{"num_hidden_layers": 14, "hidden_size": 256, "n_experts": 64, "experts_per_token": 4, "d_expert": 64, "d_shared_expert": 0, "hidden_act": "swiglu", "moe_layers": [0, 1, 2, 3, 4, 5, 6, 7, 8, 9, 10, 11, 12, 13], "router_score": "softmax", "normalize_top_k": true, "routed_scale": 2.5, "balance_loss": 0.0088, "balance_bias": false, "router_noise": 0.3, "init_std_router": 0.00911, "lr_router": 0.000503, "vocab_size": 4096, "norm": "rmsnorm", "norm_eps": 1e-05, "tie_word_embeddings": "early", "optimizer": "ademamix", "learning_rate": 0.000609, "beta1": 0.9, "batch_tokens": [32768, 65536, 131072], "max_seq_len": 512, "train_tokens": 407700000, "max_steps": 5447, "dataset": "wikipedia_en"}
Below are experts of layer 9 (counted from 0) of a mixture-of-experts language model. Rows are named router (the router's row for the expert), gate (a neuron's input weights, with its number), up (a neuron's input weights, with its number) and show model dimensions 128-255. Each number is 500 + 50 x the weight over its row's rms, rounded and kept within 0 to 999. Numbers have three digits each.
Before each expert's rows: "comes after" lists some tokens at least twice as common just before its tokens as in all text. This comes from a sample of Wikipedia text that the model never trained on. Tokens count by the router's weight.

# expert 59
comes after: " |", "9", "8", "6", " /", " ("
router:473501477437446620450575430505500557411418530549558435490515469436526435480463534477457531488519499620505539540434652443456448479447497585492584538504485485421482535526423440486468482489560540549520530499545480495468468475486460473585499599542522488510482507506449480537489521479558420508582418582460415444584483526533464518526514503462485473579446569456586422448528429619546407526528
gate0:518463626461570469480543581485513536443516490471439502543593539530518489537461510465431506619571516567482565474610578536444429494546470496492487476541439510440576476436586522500479521427501571552425563518475553409435458446580582450471377475466597473565462562543450526512511559602451442450490511446573530577537430416572452505411551494550431454522461531473504530495471488435485472404512
up0:430476499539479590439490510481543534560382541501510458509390454557451366581584549450544491475466429509508479471548449445536571564498466421516410530474516478510491536517404483554571495472462515385480413463506394561510511563453521517539503501562546454506527422516529392509410463502619503514483425472522528473415507575461537530490482536450531567518545489391405517542510444530506538539508
gate1:496505557470478462534515598434434573523476506444465467569516504476542509539586502467524551447465451527465530487451585537557432480514496465398572530489496490484532611493591506563598577511530541386397423444543443479515436467444420454503480487497570487459526506522568526505492557502452463456485455508484534414461411530466522450531566500536439535602494534467489481484521517555428522492520
up1:534544411466423494483562514451400518531460522501487512576459582428542415513553479436490538521500519526493547544443631517499474517487545544477543580563476509415488502530507601404556575494539635435491491413505537644491456487486483513535538615499525523486565447456506423439495525592501428458449437516479531524548424555563472531539434500478491477468385479481452575499590481593557441389442
gate2:505520551398492522416466539514560452535514509504485506532587496563436464508534541514454503517481526493581381565549445480467447439355501535492556420474511419563473575520546467449503479558419450447426501538428532509440496449480482506509506452555458487491513456503525531463457518417543513531567442444435515497456473472499425488573488628510574496482477460505531509669494467513512422507511
up2:531533468522459475523550482508511501550465442588553673470627490553537487453533509409507503508490527517457416574581557511439416405432477459536459434490476464452406485556546502487472480495517417496504444514457519434420534507466630558543455477580495513530448469574497493457514519457432513520609556455537468479565552435494512459494430411425500450577500513548538501524551539538571510404481
gate3:507512593546496499518569442503514587412483426423471439534549476481542430547485616494398520441460490557458525528506535464579496461561491533451602475519611507457464466448606553457480455600477593495454543521534633464433444543553503527492518540456446490578507526548498407486561528453602449550584425460503480469533455452555440520484535507540334504518442484520408529490545475557454554457451
up3:420540498493516525452533457352487583479495519572494524434565485495605468646444517445550454486501491558490594432576586512531503424504474586580565458543527520516536465466531540523479469403488507562482525457436536515455483399492447498516614527507547549448569451507439497540511488513462533473536421482515485532495553493505511545479422436530494526539446446502486578474493497570480464451482
gate4:477508471537528581460534566520541510507478508601514420447424462510555491423557500483451462496597500522422416508509491549471409437434471567521489559500510498436450534578505475562487501491479476445459583455488500537506585535564463436559511575456531504592481496430498428456486539510460488545592455421552474526524404602570465475508483551429542451555463528499479492467543531536532565537426
up4:532526510498462578428543531453444353562467517505525435482542454496570476566456518513492473433557525573532482541576463497552528499454535496541570561449570475507564529508525437473559543500422498468495554443467477503562482540521469549542580505481479488482478545544430544500453566539545486424487432477474539453612485521592530590473506492515544490511530506564543490428508480572449442529498
gate5:483623522585503545529586515540536544489488495534535516460509569564487609524442432497446472496513542434547500558523511593496482537448549562450500467507461536503515416437570534408482594591520574437404594553420486465477479576460503428551524426481549471591485494492548457519418553394489460466523489509451498501640546395558390502500524506507444577471509580509531476497518536564474431575413
up5:496519424552620515530480510568511586610518511389525567522511554544484425471570575587441373547497515490530572443505441523519537471532583486566461504552514454493549407603452575515447529521330493516526520533432569524539542437562539495407530552597475635498616573481424557509484462509540509520474559462472558518421456454490456438451506484510533413475465515501503452513520588483526522561482
gate6:507449539428512555491548482516586546447542477438511607470497481510491551512553468432434530512561491585527466592542497596438389492423601428531547575485543444570491598509530475464503525581448512465411382492446492440501455474515457496541529484548459404547531521595591494449526521538567488449513486611441513523493416431543530489500552519533536499488462482451580427533556483533418468504467
up6:471531505597491469573513500498485412578453487513506511521517544505508473497497463520576490521465486415434561542404481481533519548605476500539424562607410566410535397546478586488582529447487454594498595487552529612593491397592502564540524499520577507466528488498500480515484497563447496502434464499543471525539538448523424492484445491436473501566569529550366532503485515491504438394499
gate7:442509500484470525552508522487533427563415461442482470481516515471481478447512419566580491529484530531523586584478511472562443493486497374479466549467538470490518475518467473462545535500478529449452552518528476488487455464544452401521518550531436576541544486414629524540464503536550534458566468486434425463431459554572660474491518526414505441476457523451493523450543491588484527490438
up7:489487483535531520533539509527490425439580466550485515494522529558493504573475472593532468446533432453479431406500447553427577524488536497571531475526543474458497609504446508529355502490533416565493415501489406489478593531523503499505468520568480492503545500538490478501503512424401464557474472433545598521501472478511472522513396554457533492449581492587493526476436520442503487469458
gate8:543477468540415543480623527482579482480436491486516469474489595509538465456463571429464567550514448507502487588479563463469427507456469541534520536450414556438499528436550428516507526435499490453436499511521512554452509441526586383524447531524464440516476472439463458574453531592490471541548483463530442548543455531477489575543487482456547466449493516462498549573525488505510512486459
up8:527505361519426564388628490506519537449445485564594561460489640455482535517481543442419531424432378508561544552410537500351467534456518534534543548611439551494465584479498528505512515503550494382552545445546499507486482480496524501525529520451438513422469471430438456505481487447490491558522512483508378534515523540524548460623452432484530453448485489532476575524550553435534506437451
gate9:449556476496427533500544564493475491518507540505530436458520466527480493415474556413428483516436560525507507570594541563593432494527495514507588551505454524605425435603528494508496516449433560479395479503487459444449512545532406532571507523572367360545507548511573432445492538469562515524613512442540552506441485422509454459456518548543459509438477529463513558526537419538461552497502
up9:500538499395488441581507448538432493432460500449469455443556568494460478432395549481447507468465437505525581586484451483571441516511512604510590581559594489562476558544468554462482518556470592509489447385572482456501503461532508589434504476544433491445460503559471502455454491438530453494553507451486548547523489495454460572470444514493521426468419476478505526470466408523512514503539
gate10:461506519635458557477509531486573487529464558517461524538531473540535510471560550505549490643453540524494458499517563433476408541525546571458509489439519515454544539622438485402515532385549573505438478547550519501451522508545471453451441513435541564562494460543523437539532496544400519540458476449532550549517511556444449578480483435465479446463436509462526510473497496533513477416525
up10:511563478496462461420565459503480472450391490464539510478488505443470563494575451519592492564531530529519549564545462464434522501403587497397525443456362446460497565515482484500482431538423427482492474477505550556440493433465503591548514481520557497546488480519472533533340489433597574522419559490446471464429536495510555483552521586505565524516512495440498531541539445493502538543517
gate11:477506540520555521427486544385515498477476475518494417517478578512505475557483450501453498485556583542482425450551549423441505493397471531485450539516420526407433530516491417486476458443540488575428552486503536484471513484616523451614567470601501538546467440498497487456414509518473539429495515600408405457561494501562410400429482536496554542522462476518515596479496464562460573417491
up11:495467472550553494470579547489518554433498547504408489450504439531549560350442435494519463505477458519529411569526512469504600445471443487461477580543470467356460483469483417379494550540510434506499575474579542558420532441609552429485442566451433403557436567493491526486549452502482488493551501516443501490515377578592425469561527575471489572550504483485502548524477479482495435471526
gate12:492409508432475566570453555474600477534431558556456532523506459550483475464475575453506545505458442530491507475535567605574467511450515465508540563462451485475452497483496528429579518474440509478425394516436495464492392479461548515497409513495438504492547475481612499516530513428561510452520430497501550567463444619464591457550540548549487536512433497516518548547539509536394549423503
up12:457511545496389480588535403597584508444487535431530500525505397521569490497489491470498375488534547482536377471501394519475471446495461499568490435493561435462589511513522546541449498609506536465502522416491599532566496423567477418555541493453428493429472524617510530508459475557522582563541451465487478445511480402569441590480506573545455594585489462473557472483511524552550487488472
gate13:542496547454505479498536464484549476477413440470520461526542501492509436480399492575645574547511522575542470474538454461464464441492517431508491512417464437530519499439637472506491531584524590458472494418472441416500478437623563451499406581495426497378518398548526465584457529511483544479532489507604430477498417450466505416436495518588463524455480426414489460488520460541460489418437
up13:469399452456520456495529525436398530536490440441412494489419489500526474510501498530543429487463450514475480596433489569524448478528511542401403487560440595567442503463508582529483515362485468460490507489469580524544435506502383523506463445507511477476533572504543495525535482494433462515462527413501579505467499498546488480484492475473539473499448572457519579433446513457533500437570
gate14:408534436539439438427537417408490554513497581480550479483590522501504601471467457458508468470500436538479501594608499597452350525489461520450585592476466507532465512459487603535450491461540479577389454494508420643473543497574456491483542540416481474538447559521500501517462568539497520431546492546432432542548457495440467464567462485529462600458541480518488462554546470486496519501466
up14:505495491507454432537503487605443509498459507493492553532518432473510519429542421493490482503506490532449391536452443575398529539523495539344563496537447566488613532609466588436555555570513528500496532526501439533437514551557449492521496580447512458529419540463460512436461521468503476418527442567457568506506485452506472499512492497506472491567521460527521509591521585492471444597478
gate15:439526555529443531391567507465509599504636538502488392461531484457547495492398552467462606472498538458487525516428547607596496452558460553506508508512490493539407487442519455453630530395390627507482412517557539454472501508545520437438515488538478522498561557494439475483514612511550512499521533491566471523471474536466469574496456468541461517445479536557517522489572452526477593490491
up15:525389417505562464574386443517465478570566446442484559558460470523467600421556551543526493451484550496587463522505458386499457521441513535451443545439608474520510484532532417486426508504518386459510529465469570552618539380466487457521528524535523459477457371439569524500590477489473524510495458468446481568473534414480425471514533518508479554421497424438472524500474536517472395505424
gate16:491513527519521518542579411494511523528467497528529555461583443581555518441496483509519497559427546516450513525469514463531323499523537534587475514512479530427506457518623513541479512413452522488454486544470671440430404503532469483549423501418478393550457548525444534593509511531456525431512443496510519487575487481499504630482527454479337586423438510480440428505561521524511466379552
up16:459574448473566450495404461607491491534547511491476536486480606446462583503557455462506475555485496492557431459489471529486559516581573475391467635455499500528505493542467552499614509502545498484490345511496484523530498561502494628435618465560527497521557497508509411433564513462497507523466494427407515509464502471497533491615458495587523436548588484583486519547444429459510601570479

# expert 30
comes after: "0", "4", "5", "3", "6", "7"
router:441498476512446493559503509484500515534481474514530459437467512457575438500480515561452544547426541453503507576545457502506483593469464525574425475517505587459530471459458529556527581550533482447351479460522548487485421449514497524563543466526530440540397589539577409446510434568430557500508492500471479512483424519482507479587482513511462498521526465467442435458614490477510531487503
gate0:504473605494467574414506510460506556512572559461548501581563492556488474544552480418529424538451502558514543516487532578519480475432442476548589474497529473474441451522452486453535458334518531485494515473524603533572504500588489512488482563427461507548528478463528583565485528492455515489431521540545548577536485447503439543419546502496353414452523482459597551471512505509488569541523
up0:514550553551555530496562579582414502539473500521603532544537556592522528526462553380496509490541478549557404506506548625503483478493515614413489532556528538561342438508490565517517516525521495505474473525509537506450518603509455398435509565499491412488515412518553553489492472438524496491556478484545484507592521434470447510450411529484525518528461558553480503520448567424478581482537
gate1:527554606480492517459540456572515459472507510438584454461461488567473528492622542497476507451541486473472537453497520501481464376436496448426422529554526424522559573588524499540480530451465570529372531508475481472501518538630440486468568493429603540472542555486469425452436530478555508479414474479612441542386531494478561467484449477466590398520436573452377509543498523583507463487542
up1:451505517466538461473497563441483458554479430465458468530495490490499605509497445470460470522558516572444531555531497580466517526435436567496541412503504520450404388565536513453505493496446476413508518414429436523546395433414550506572524575580418503415496488512474605565519497547500489554570524526498504513440421631547444482519453536549499555401449362444554587542445546465508510449494
gate2:521456492490558396481422519494570510498483462462523436553492515518481522474464456522433466435508450542540527441544563660441513491526382512493466461527435339551487583465501477526581531362432487500441396452496569429547489465494530424515515507506490515505433405564514518605511582551542569444490524592490546536462497521513509398464492591560439498586484533497444557517368502451434608431510
up2:532550504505562550427455519561456486512479513454476582525546496513534426519478450548525431398512522443542518576460524531538560509541501405485549474539378543562580576457509511504449549523479534465516456456476615515495436532533409542562407520564595555519536414595445542495499532515480441469595469531550453435448500449580592516446460465466449496587506526471550444511421540455577532572607
gate3:588494488501500507443600586479551428589553564511416510513476541536452528457579458510471521519532452520496453513447451537511550454526464425475606565526637486498533520603492529439496547527431506500515476474530521579537464547464414459563529444523435501509557467470487446508464539387524494413513573539440474479485477539573527523412596471444426498551496441465480542560542454495520491520501
up3:494538524467334611570528534439490511471460545519533481513467517481512505501470442438429539523529502559504531402451536396415527390555495502474493408438567439431543515453496477500527553496520414605542497479533426438432479471590613522529473453482547552384488417582495570491510524438479526495499471520567525495509493420444484540423464471474486568447469411478562476474541519538535570505503
gate4:627566465490525460470536550522489559540523517481531566547511564542480510467479425469532524479540528560388409552557460536474486462438496486454532535505530513483492468588514429417435478525418530557485562528492499439511534473553502456476512577524466437614469524480509487527437547527415496512432460448463525521562508462522333462472563492532494494507441511454472487478400567538512566406593
up4:488456498537462637655503535465481532503511496448504482531526463492492482497562504546438434556488432472510521510574451468366531575530487527529579508471456587472414505476556526530533503502564500484489510587397439562460453508558526537561521524515461501475511467414574537422552496575462502423548497491545499482451600524454432550533533437545582567515452463563559566527551411537466452555425
gate5:569550469504505479474493504516532525514477440513430446491610564583584537512410544527498523445424523511488615499513464578538467423456495503524563564536437467470443496578528487540501568518505509575560444398459515561547553448582472467514509417527591431527510464541466386578524590505600593577515555423509500492463532464541539404476513578581550516504482529499440597609447537482466564523531
up5:464527512526359632464467490550499438407523517479495569529479542455511413503462470504551511399515521470569544441455515459508537476474570554487485465464555465493425561534479483461537403477463538535488542552551572528449455527503402456619481529466474579594510488506517457451409507492468446532493488505502518483443532424504585522491621542445478548490620571432429502530606586482568498560517
gate6:555503484513479450494561447491526578490512523530494517528497524574442509604492526588448553482437481534386514534525545615535452481531567491491440520522580460554416430553553550475504497533400578490412535565484402530443420420506514528464430476441529545507482554419500485638489550464501546431405462467453518667511473551522575409517517529523495498445505560464472477532520514482489503438475
up6:463572431556435449417459522523472492507583487485544451479511570491534439503503433618517586487530482421496493517558539493483561513437470519431531550540474586378646477576482470557446377484476439475543458442565512454506557526511498537468450637475526511513486433466483481518494486475443477477530528499520574454547464497500480466419477496506533487553525521498614537646554449546504606440557
gate7:522414485462459446466518538457505475528440503523520362664604484625468520498486527506537526410488459490518494457518525515537489468593510464484596516475427462557564552493512488475599556445492588374468456486572608524426560499539575506510424564517525566572421471495479565541457536439563468439462424510571575529511429515459579488453516550556488463516484473450524493557527502550456538495503
up7:545509457603447471477541524481548421557551490520529481541505484512529485522508484480519547454483470539488500456431520561468465373448490562444503475581413509539495617484446508573445452442515494575461507490455490551387525521612457451591523453504571554592517474440450525517489523599427506564569475537544513472540477457471486513435474442446463463530547553578455541536445447559524418430487
gate8:516504537541447434539514513508496549469432521548541604524599470548357517519516515468558553569547463509429534486551515517502465517548468432500506511446485486419569403519521494484524569521515565438434469600507469393538509509511573498423468510576488541582451515596434398517485553520468502467492434441478511471473468508497500552475512498413469413509487512440395508567540505460517447451507
up8:524479455486539585517518547542500545494502421512453505504518474446598488539489469490493414533529452592509410515541509450581500546527513362481605551550630532486560457470511497494445445528553385485454441405452497470535534429417462556568475492483464555559467470495548489407472499528547518525415432503480444483540523475534433488538574447431546457511554369436490481522506396524553557570470
gate9:510549499509525510514539572510541533487462601561564497595570531538566503429490460451531514446534445500470519526562463555469494527534521421484464516500460500556490575439551458434575482379486654521502440484434597488546511485513544510576450438536485513479435406601470485592414560504553453421450513508465501586477536520602521501424505569461384500478450559465514577560473453473567560532454
up9:478624469651485546534472515543426539469584500532498434448560596489520533474494518473561463624524467491549388563479558455457478459514482391587464465480596513400466461575493473434519473481532459461492525569423493457522557449463566487506469538471501454482491490440451420531455527533367524496516467440492496589418550451504527587489451497567522412495545557446470466494448473494552404656543
gate10:515507500526494470411489496486579446445475522427389473522540559499501495501507414446518534552536476687576560589404504478576374488609538511595523580479477462591426541441492458457536495449489519491480433496476460463484468399458543486494506549451568603515442454439531449536500554409499526526520478497548468648472446584508505511553464542480486408514496573521408539579578490501505521504501
up10:493574418513437514451447471578495404565609547479568484553518546461552467485497446554599511479494457552582617514539560468501484572455447505550587471522530502537557576471463520458516476459461554560521581542466515526550503559520470519510437577561478580485477487514444546490584491472425550479477546495540546431472443515498564490504503480440481544502513480507478547469492407537557503519576
gate11:502596577516565400468450441417490511502459484494516452534550501432485489525488468589507582470486442567486533507481456556505453497537447341524505589466367448510525525442508486420440372528401500499430482558542494530501522558507409416521512545588493483435539520621532435556525539476506490499474425477420527492425523486499518546537599494560489490467483568517405564483588461486420599499552
up11:494395491526490490535469507394556531532502558539518520412531551466458426486391383560485531518471525501474512562464437435458580496514494502448389541569415490473583511390515596426405544474457529422465509527459562486519421508407496511516571427468505544456526547491414423502489469536547600512512507504489453522479575555585543562527482498490538462499389592538534455548441498501514447449532
gate12:508482480410505453476524556467506487519553588441516569568535522503457534439568475515544430574517456461467469632578532543505500438494421435506523562539523551452410503483539499475478532472483508406437462482455541481534448542549443450459495391522483510504508467549520424540466550490398452466463572571404464600453536547506462476489456598562432488582492501512508530503570500446431536486540
up12:517572510506516469446532522508486469433469493583526489419465484543487508542443413373378523457479457535488560409485517595423526492445543515481524435502500409492441531527523543509516447503457530477537512412547513469470469460538487494542511478402512521473557515460517610552552483545521541442514503453564547455556453464484436458476616422511586560461511374506519535541374453514516472442530
gate13:522507518512466470440594570464517520492550574431510513570538514523511508566517447516509493551485574527563496512592543560456437456456514592490480485512519544440511382488480468516509524432472477587474452463495547544548646385596560495531459504486452485561474491465417476532418562588497490472494483552525478580500538487469506463334528522505542476492473557507482549547526399468372484434462
up13:512506466527465589573529595540429465463510491527521545402453541501572513513535480399503460505459483448507511481473484483490526463572583460459514479451562437483456511583511434448542490545492512513544577509474526518512484497477510533392526521463451505482389599479540471537506489538388451513545482426415511505470584456471471593513502463596480568532546451526487551489506599548531497507537
gate14:537486484538617396516548477480642459605544546544568502587529474563439493455465461531499435483511479434485504596458526576458475441621496466473531491516463464484462559581481525496565543519435512570495491546518574501528572453557456514596451431472591567480486480533464400486404528478403412457493482540486522520446494506627425485565509582505455444469397537478403532481360533478493475488613
up14:478622425487445434549527472500474515517541581486513392581408520471399504440456557489639521591525532468545440519450444450493483505586470425515571470466498528495519527509481487486497411405452461501529491539510424414454536455468400454414538500546464589447466443521488472459490515407543512523532520485436475468442513408484453498503489515505503541469528436487445536486630524493496488441492
gate15:544627515526535525543525599453559524544555497426472574514535519524501589563517480417504432469549546442591472478477415498428545562574473467401584581552538521506484535507555480522428534503525538477514520442518502464529491466582532448477514494487471447535498499508525462511442554558436462514477494455446495502485552500438560498400467524617456529489528461515546504610520584469411469525409
up15:464450554471444549589523512396516424542499556539493531500456432476453536458491575400496479548428554474477428525509486449576514492622469498525522469487504534493553494580528482458506580545548445455550569572581467606497466334434561515520575512497449486336463597463525501495535494562469507503488424453487520502470493518496403579540540553594494450475502475548492422476545470478475462500493
gate16:570475445491483435528542486503504586484590543456499520436466499601518482505464536509447513401510496508476514585494491634514504491459502353554457517503454501511470518557594458487414590473460513516409535514361523543481537406476477569528460492487591535594522528608499411458495595519476461446386431471508498523465502556556477423497606454454532402443510549509452509542553502470491491379507
up16:478489512599521437466527527539569498481531559423490474503455505548514480565499456572542562524540520430461488538431537385493448571360452520520519502494509497517496469387483472521440550542510549488485482531498573460513439424544407515373461492542455329479514544422544523529387516481601540497493484458552505414522472509467498540471440601522515461502514611643603454509443438436515518535480

# expert 58
comes after: " |", " ", ";", "|", ")", "W"
router:502497448443530573480497411511442538492446512481437486528488576497498458517487481500497449487429545547556583503439379424472490502545479562538468556529579562519409528479475509484471457555557476572522544601360567492511580474418504499497453520547451480475552426403476451486599486430486431574485410467470500498515580515547541467491503482472468489454545466520552503457497444499538500464497
gate3:551345477462521585557533415535529449561507557529431466551491482512429520510519525540536548507533478516494354527548426539575537546549479431568463432396441490450605490463460502517491457395489511580476468468439475373449536509553526446499485491513473431534508465507491488486520534483462604485482467475545464534442455352487412429467439521487529544515514446455470539428506489473414510536502
up3:536468482481458520544421538539482525447558651465546594560510496534528452600549481553497527451453457506464544496475487462494468506494401518545453414523440442473542493590536525497477464484506450640507442544484480453548502500550547592558463453552490533448550500614458592488513495396419426486464537570588547528524489438465538546556411478429544534547469466508482509397405504526553524451486
gate4:455528563447448469428579506477522510516560489501577440482585539540478487485391486427501452517493469549485514487541647537506454442480439456471487429564435470492486543420494540506531619513454470453408567531429458553459511472543472511528592558515504520557576497521542537421484592518467520507483547533526493495481419517451444479484449496503476464550471482488415527453487514455338517498508
up4:487520555614414459485572570424531531479560596449574599542554515408453544500529484535425420491521553568471477505513470461549478557511512442451460490473484495559452465557506504540515535444474510504471517495483538519513438575496554467629483518411523537537472491495490445506532512480417483565430532529536546441513554506508421551509575472477434464450527515391385545524572470544488523551502
gate5:455460455476540437469475468508504544508394522455524530573524445448587594402496498464452497489438480481526474553464439506455450421499639442575469548465409497520463529503581505493438514441476495491463533518405637505432583461488547478544563511590541578511545403564556495561509490517380554442570604543511414506467528495519519466461481495500478494548438440513500482567436480442491504542566
up5:450491485444451510436512508479539536490471568471579502412489527538496575551501554571517577513573529515501495535599625549481533491510494491546580588546520527450587522461492512468495590506530509622509473454582378492489542503491475596454500440421523465485484533465426537419486474463493455461443470494470521504597406530494518590554450539511496544456469634468446550521556549500527456543504
gate6:451485444521512454502499520472515488485552530491488366464549556539512478521554520510490436471482576501613437569546517511519445511518434399575418449406542542439439530593529409513510506466497575592473516561494557525488429507573593441567516512520474491533549495505449419537542598539560474454457555442488521457467485490512480492450500435508448565454468392532428503489449526558485516455573
up6:560500506468541508465480569495527519562526596582504452549427513477511444431457440459471506484536390505442474479514551513458449494446511543491510594442513415555534495536571519424591545496525443470527490429570453516549559488557453506437420528441513484528565562542592477466427513559563581467555423577469483539397564495483481509481511525579464455587522525440548459463543529513536468513416
gate7:447494421478574523425594504504561536493536581516522452525559505505528464525492455491525512517495534493517465526538524554540438545530513513588561483443514468570430505521474425529496517570545401565480523462468530515562486341502459652438486565509480450527522518473460525505481512450460509558417496467482488521498503548449561482443498502464485419415466513547575581521575524503377507521469
up7:523472497563462493576470509478483495543525491560538571442397466534456511486474591498521516511447480484521480481475522518511509460435487527412417489499466486490558437535460484454490512486422496525484475408533397568531511532531518474454506451492551503504483523463548585457473539400487601398502482565516433465499466454512488520397422444394602577487481528452576490454434536507492502566557
gate8:537502444474508462545521613472544510510555532389563511489613549552519628553658480542441499487479444466458474526550448472505439591550442506476510496533458470543467405522512433554469510456484578594447506454557468462527515564512499497503429523523557430562449481589527520517431568552521542511455534472504492517475503521478487494390562515580492532441523491509406512522450549589515552455488
up8:392485504579530508447523394457509555528538457456440456421448569538479524555497515445616376526573425523478493538490446519488569479394516427547462482412456465505566547493553456531467517513528502507458413469570430499498572455478564553482613511602523450519396501400492485496503491469462512514580543597498451489511490471427474528484376481500552548544608489493520471453492468501444492485506
gate9:483515477488517454451559508484446414565549507458498489513483538615518444488526526419527500454426570446501559553485522479548515514516444493540533501490477503441481452493559525492605529487454546519472417538406427468491559470559567386456531526540561483494574550545463416553518569579558616501424442459505476519534544431426510466416467482503514534491605425525475589564526463485420444388477
up9:515543471488508402491446580442557421517479529549500439412531442515587533481528536501634512494563488500368466574515482503511385508544496428552563494540532461459542429495462432529463495463524483494494595589428496493489476444477517455500532458482428513447492552502535476409461467410497617507497492547495428527561534534583509460513543455338527441445531520534491483442563431403483628459426
gate10:533486520460473479479558477411542479464511431479528478584528519554515531523556531457462486532489512482473513559477539492499382497499513483490565517448545518471496522539506436503534476476539593527487482496422565559513426493486474445516398486545532402519511556403455478443486565498477584462504503457484448519521508492458473496453525562484409505501562466396497505459554531556530535532496
up10:461482385530552566542432484587386571530404598520551470475446483531491453542481437509547578510550424494525530382502401495501575491464530535590475472575451559521531515514531526551490629535469439538503456470465451523616455462469460523408496412538528542489455459479462542557413549447450494521579454477484483539449463469508519514523426422429517492485473533560493547549538515462451530534514
gate11:508575453470590567496452514457425498540544426461509492532495475608558563462493438514452390460608514456458501503492520512460429475391496484534512577412429519510507606474559448479478523443463511534468478464550456471494533483515571440515458527555507519503494458559519430552547578515489589437590442557423551605438398476420522437452431500501534538530499389518508507481584519574415538400470
up11:452566494497525499519446523488427535565336494530434469524427549494507471494521508508413585459496532415511532584443532522528599505577561426365534589447499517454509519425583459448489428537456521530493399458485531529511483500486471524520642567506514472417551528441502471561466508554553429475587492572572542564562526508514498488566511652496468483455567575519499465518621453489539447479559
gate12:527488436442477458536504545477584469475482475440480573530598515556521443519548457541400442510512507472493541516510525525475431553498561517497437512488511435482437510529532447553506555491430647503481498476416497475530483545533549546446490489499453431583466570579604534524389546492506556527449485567575551508481435498400481497483490566600401540482468526509488453555509486468533559530396
up12:511534507548546487418468515530447565553419468478518501594507526689490482486503462451448506481536461501537522469513472481613564552512447535458542528459520498513621566524577423456516622409463549451477416497457477507492504500517392512455536531407523338445515514507623500503480432462478525547442508444539525519448528470413440527478396515488436538443558494517482428489464610441492563440499
gate13:452497419479472448501497397336588536487600500477512459414525485524576529440425521535481525456505484500606441596451504526481436498517409559503457519420378577427521514480481544551428538524482487409450492586470543506454557548469581399401635512466491536431543416508482415533498522461494507519628554439519529551495441427424463504475497437503481515468464488503574532534486408469479535507460
up13:539467520496406517492486538437527494512489405475544562471539480510460471622561471481504500542460489496530548522428472532473481552518536416475578553468547546500550556480465539602473498462429491445530446550577535473507504656484483345518534499472510507472474525521596581530432526435473457412540517418479504528535532470476592553517536491452569438558528467506505497528561466455516520578447
gate14:497495522592521466449444448438511458503574558384543543485465475538468574534543535476549589481567505418517426465492486488582450489480450433519461507515411375504516581492498478519503548499410566496472447567443456520458438395528478459458402506545436419531518507562533506452465576456436561502481486517530507509466431482421505489512482599494472405564464521467452502586485548520445621506502
up14:474506487498438537556593515506509597497419408625403413534553501458517524431450501541590488542529537529417497532466496549548480491491504507495574454504561473535402449472361531565535490479519470401512446484541492578448551600540452557605570587539542475437559488495449594481443512519486554508510500479445469501604417512555492547530596484466491542569550518486491597510578469595448433448548
gate15:459449468537422528555565526482521395431499543394502537494552456523544491514472485490468492481494475448536515516581574498534439524512435477516510510555382468495446480500514538532562598442480509526487499492448455425454466479511462431502566492468380527555474576524531449532495563527523525468451525501487514524465459606413552449528543505517530460480542384475489525455526565507387519448407
up15:460539404493464490579485471541523499455628552507484530461501457587424570460568504564529571485526469471526428562512562532545480551498461555447532517425470534490528512516510564504486533481554531502499456535512596478547476562489539507425520490405482502514532609461534515444503504539483517466579485466403479572496525556524582503484515466461537453564491512471595489488528451537522485560445
gate16:534442488559564507503450499475447511512508494454501470504514532454563637476482515584447598486516453436486416600461486481482411491508479435577544417535424510460551436543568479554489530579477550402467447554397532474430523540535614383415550510498563461446518495511508561536483531433444516466445526610472568575401474509422450465430524518517514510438577504460519486450513484430399486489481
up16:496538481571510546578549504462621509499518462420521458432564542574499503454480516526411609541538509484523385572487530469564481540560490498464510525587505526485514543511485468484532563546500554495476451542454399504499496470527486416456498495449491517528478458523488551523488516409490549614419478439419570485521550532490540535474457387510487503443564539459454461484423421438398462532416
gate17:507498485492502557565559560443558385449507599453457579484515449542508579434488476463500562550478433448540438586476408516530413426502532495539487554575396432485439552480500538486465599409524465572459478556441494441506501471506570468453467426521505538571501467493456525548506511483486584461526517482557525514492513479478517508487524601490564438509464556467471550441439469515441528493494
up17:503557497475438379508470418605452501488415480561472435553469529560494421531466505540493449494544485524558512544504467517485596541515593579502549443510502424448432470501513388468485401502486579431492498537463505450434475486440496440563588543483526484407521495494518427505454517480427549512483565521457411532422442469517464529476511489503558516516524583552584508498569470468453549583446
gate18:555491519513564462533585534495479522533503469361536471493437474486531574441497481515511518524455480472451541558522458533388405539529503491566465445438441465447534495493503506523544489474411558472489518464586490417448436475478463477465486535450501502478571532543525578426444650525511550485436450534431485512506510548436565459450472505504468433534525393469499521511621515495497415354469
up18:502624544499552557524426481465501529495521465433448380500409530488524504447471464515562467481385473528537590565496476622505385520469508455444488511479493460525559484489534441418516514508432585497505476536477449429519446482510440436465499575555478543457548490487526453469562550490509440456533534558468534500435566485480528490536550505428522392538629497413487468510511484499497484387452
gate19:542455399468505481413504564484484501507543588508557489488496543497490490512518564550469527577502483482477565475579485490455548526504529417493532547459477463448554514491506469373475645488453571509482436501425564436532461497579459519473542530472456509486487533561460468539498571399494511438480490471500673491374517488447476501420576536517556401531486475416484449597547482496450519512476
up19:527592403411496536396446522506479509492521532464536498364511532547484532538519528459445339522491424567486516501581522549517587438379508580528552509496470391451519570514552449600499542561542456538516519553460526434560462568527509479489508417526569542448468562494474460573477516432534570533456518545530592539471503472512472452514509479567419552461520454472477528524470526495493533417420